From a checkpoint of a small mixture-of-experts model trained on Wikipedia.
Size: width 224, 48.3M parameters.
Experts: 40 experts in each of 11 layers, 3 picks a token.
Training: a variant of Adam for the experts, 360M tokens.
Below are experts of layer 8 (counted from 0) of a mixture-of-experts language model. Rows are named router (the router's row for the expert), up (a neuron's input weights, with its number), down (a neuron's output weights, with its number) and show model dimensions 0-223. Each number is 500 + 25 x the weight over its row's rms, rounded and kept within 0 to 999. Numbers have three digits each.
Before each expert's rows: a language model's description of what the expert responds to. This comes from a sample of Wikipedia text that the model never trained on.

# expert 30
Description: Place prepositions and commas
router:549483531469527438496479492497512490490525512479467543474514494553504516529476504492532458459481496518466516464531495477514517538484505513536531489477497488470553527542462496480513501487487475516478468503508498497510454488519489486530463515479478513516520473487522489542504524489480516509503457469472533548470485502457469470498504473505507501545528495544556497480528455518506519549498490525536502494512471487514524487507488527492492541492537453491505487471505462511507465507497475451471523529525530499480504508497498494520474554502442491499509457531512486492516504515489508496479502468498507535538508531535473487499484536498497509479445517446535487503539485540515522473502
up1:546507549494486513469500505489509513523489502506507477520524491482480532540472479459507477503487476516499554486530484497496508478505507525461477517501513452531511494543482519483496503535485498479471506534478458507520473489533514508489527491485460476558473510488547493524498497569515514502526492528470524528500446515505526466447515517521528522527478479491527477489504484506452511566482561517485493522543477518444496496495502493503476487484487507515503479513516503486500544484466537476525522529540503477520536488507512471483473534522520486469506523493529470506506481515452506475513481514486463484466472505510534520484514537507565546509458538477506492548548504487529495479490
down1:510519501489475488496473486484515497465469487481444474521499504504481504488535545513497497545497534492510507475552503493509535570500475477506494531504501526492480502519443482464506523481500471483511498512482510456497495566552501502490504557472519487511538463494509539532493522544463530465439522484515485452510522487483494471489523500535492553541467439523485493468503488539485472491504471520517527460499549526479524506541481531502518507503518512532505478515522484491522535503495494524521517485534497545513498502486477480476529543515464506452517493495517469512521489518529478529536526501491470498520482510522540504530463526493523492472477506496513486480478544469480519466528

# expert 3
Description: Personal name pieces
router:520479516448529475478497522440552442484514500484472528517500463563538489504502563485496498472477507474497502448510466430495505538518543482531522519514442486485508511504485548475491508515487515463483499475452483532523450471528495502503490489548491497498487461469508516471456493538499566509515466467489505513469500509514507493526490481516496526516510496490509474489521458503505496493533496494483476481521479531473499486492510546513475512442530500517516468514497494489502505505530492493467484500525503533485491542477527484517470542527517485475486485494506533496480528484455502509457509492512491526509530511512478461562491536518522511477444479502484507516521506514512503473489
up0:513477475507471525497519469526499486525486510515512520476525557485531487546443477472536551472493493488474479502457529536518489500494494481500498450523484538456488504484502533522491484504465482532474485510514536519494468515488459485522491519468500509451507502478504560522457531486519511550535502493484472508487495550516500539448477479468500481472463492532482550486492505453496515468481555492504542491536472475522467530481521457531507501509464488510516487524480519472492467540501525470520475484468498488514498495532513550491496488514526507502510464464480520504445475508468503476489480531539494481474506480540498477534507493528485524498508518500509526488565494513524500471503
down0:493523494482505500518485538536491522539488497494505519488455504493529466501459479486501503530490515474491485499457515438516500526484491491504532515541517481528482515524483516492552465524504445507540505454508486543489498466511472540501486520507514500494469505483483545487524514491505480548509524536520493508572503483473512478480498491479489516460494468558491486533498453480490513488448535508513521505499491483523471506498519508559466565498521488515498506498496515470480505435451513514542488516466485504479478499500494493496478490531499517496485510499478508510486491542512514485553525508509566487544459542520492455519549501540485498544491506552482526499515491493498514538468

# expert 5
Description: Non-English name fragments
router:509458516433499493478489532475584474519500513491467528483513475499492493521463480511501511497476488488477531479510504496533474477493520457501498503470446499503511539488463500482512484497493522463485459505468493508510472463496493459495494522553481484522502426484517519480476494492486563486494513509502526508487496495494509510512492431475554491523490515507521458432516487498501504506553475482498530489535467524521510479513507487503486512472519485461529518492501501519445445518473499459522513495524540517483493518484517483494501526528515515446481503508530483494510498490472530524456532520488504515522461508503488472515497539531506556482456514466488495498517551528519514468527
up1:489512464494485520515540503483549506488579520451518493464512511505547509509473516486472496524509514523471483500514483525520479506495482501504491488513498460520491508510456523474525540494474491513515505479469494490470493468513488506481531505519504568495532503484477451498458464495497485483453485509513501498556509537520523543496500485502503477506519509510526528488484526484520500527525527519497540546483491536506474523477535492524527550508523507497516478476532537504494515521497476505488518510545452517479529461504500463503493491497508514509496504499488469481495476465500518538474483510507462502472505485543527493494522567484464473513498464417507485483550491499501415455540
down1:449527464522478538504503465535465503497540491488520509505492496477515566477501507491501463488502481489498506526523496464480495516465469511450526454525480504535508474478544518487515491472519502535561478492516504470502541500511537481480510516496482514537554515516505525465497486475454520515483494484484487469501518456527478529518492487531488467488534537563474507467504493519500531507519529474519525499480505510501518560468511464475521495503493495480514490535512496539513527494545526495493473483509489497501512490484489515486518532554512520512474552515477482500506525496524552515474498439450455474517503516501495480502520508496492465480551479527493511493506480495572462457522

# expert 12
Description: Nationality adjectives
router:529473510463538467498516500477543486509507525506492512477483470525499517543470509469529499465517538477483537478524515473561479535500523451504466526511491516508527521492476508468520476483477483472499503479476493508518454482530486467496458519533492511480492475473481510517496524518489525532500498491463574555481482508473494475521532483483520523518503482545503483462500482496526498547570479517497508496481511491502506462478487487518508570515557470512504507478498456492484485509516509509503450516535510517480491504488502524547516523513447512445493497518518475476474554510495537509486502525520499504495508532550479495549496522519490547486457485470477501528518499502496533524468
up0:515487508499494504462466495520496519486494521419473521503504492497527462505515460518469496480506516449509529492517518501501478487520468505444536499453509465518486498517476469494505483495521530489440516537519470507521493562548446492461532484501522495522494500479555532502489511499508514465491490507497523503509455483465485454504547511516512501472505467502509462531553511470526462481515536459477510484479510491499423542506495489502487502501515502519525498484514553483517493540498536480470513475508521497499433524507518469483497508547470520536499488508537534535519512489490525445507535499507508519494520509488497513469475489488528536526513497500543494530556506510495486501498
down0:495492483482494510483468535505497486460491544516444568521501535501414504494510551549504499532480497494484503506478518511520491453528454501502510513492454496505506499506500519526527492527478512544465504474490469482516500534523511499497533526479484519491517467502471532509498472473529498499502461527510471473472475487477537469467514474516506497499437522519526498511536554498503525462460492488471473494560481478478483490489467504495502496503489532502546498490539532461552510462516518511502477478537502521492487509484509563504492481496523480498487531519504473487459486508481444465492507496498544508528490550437481467479497500513518529517467501501493502502519492517525465472515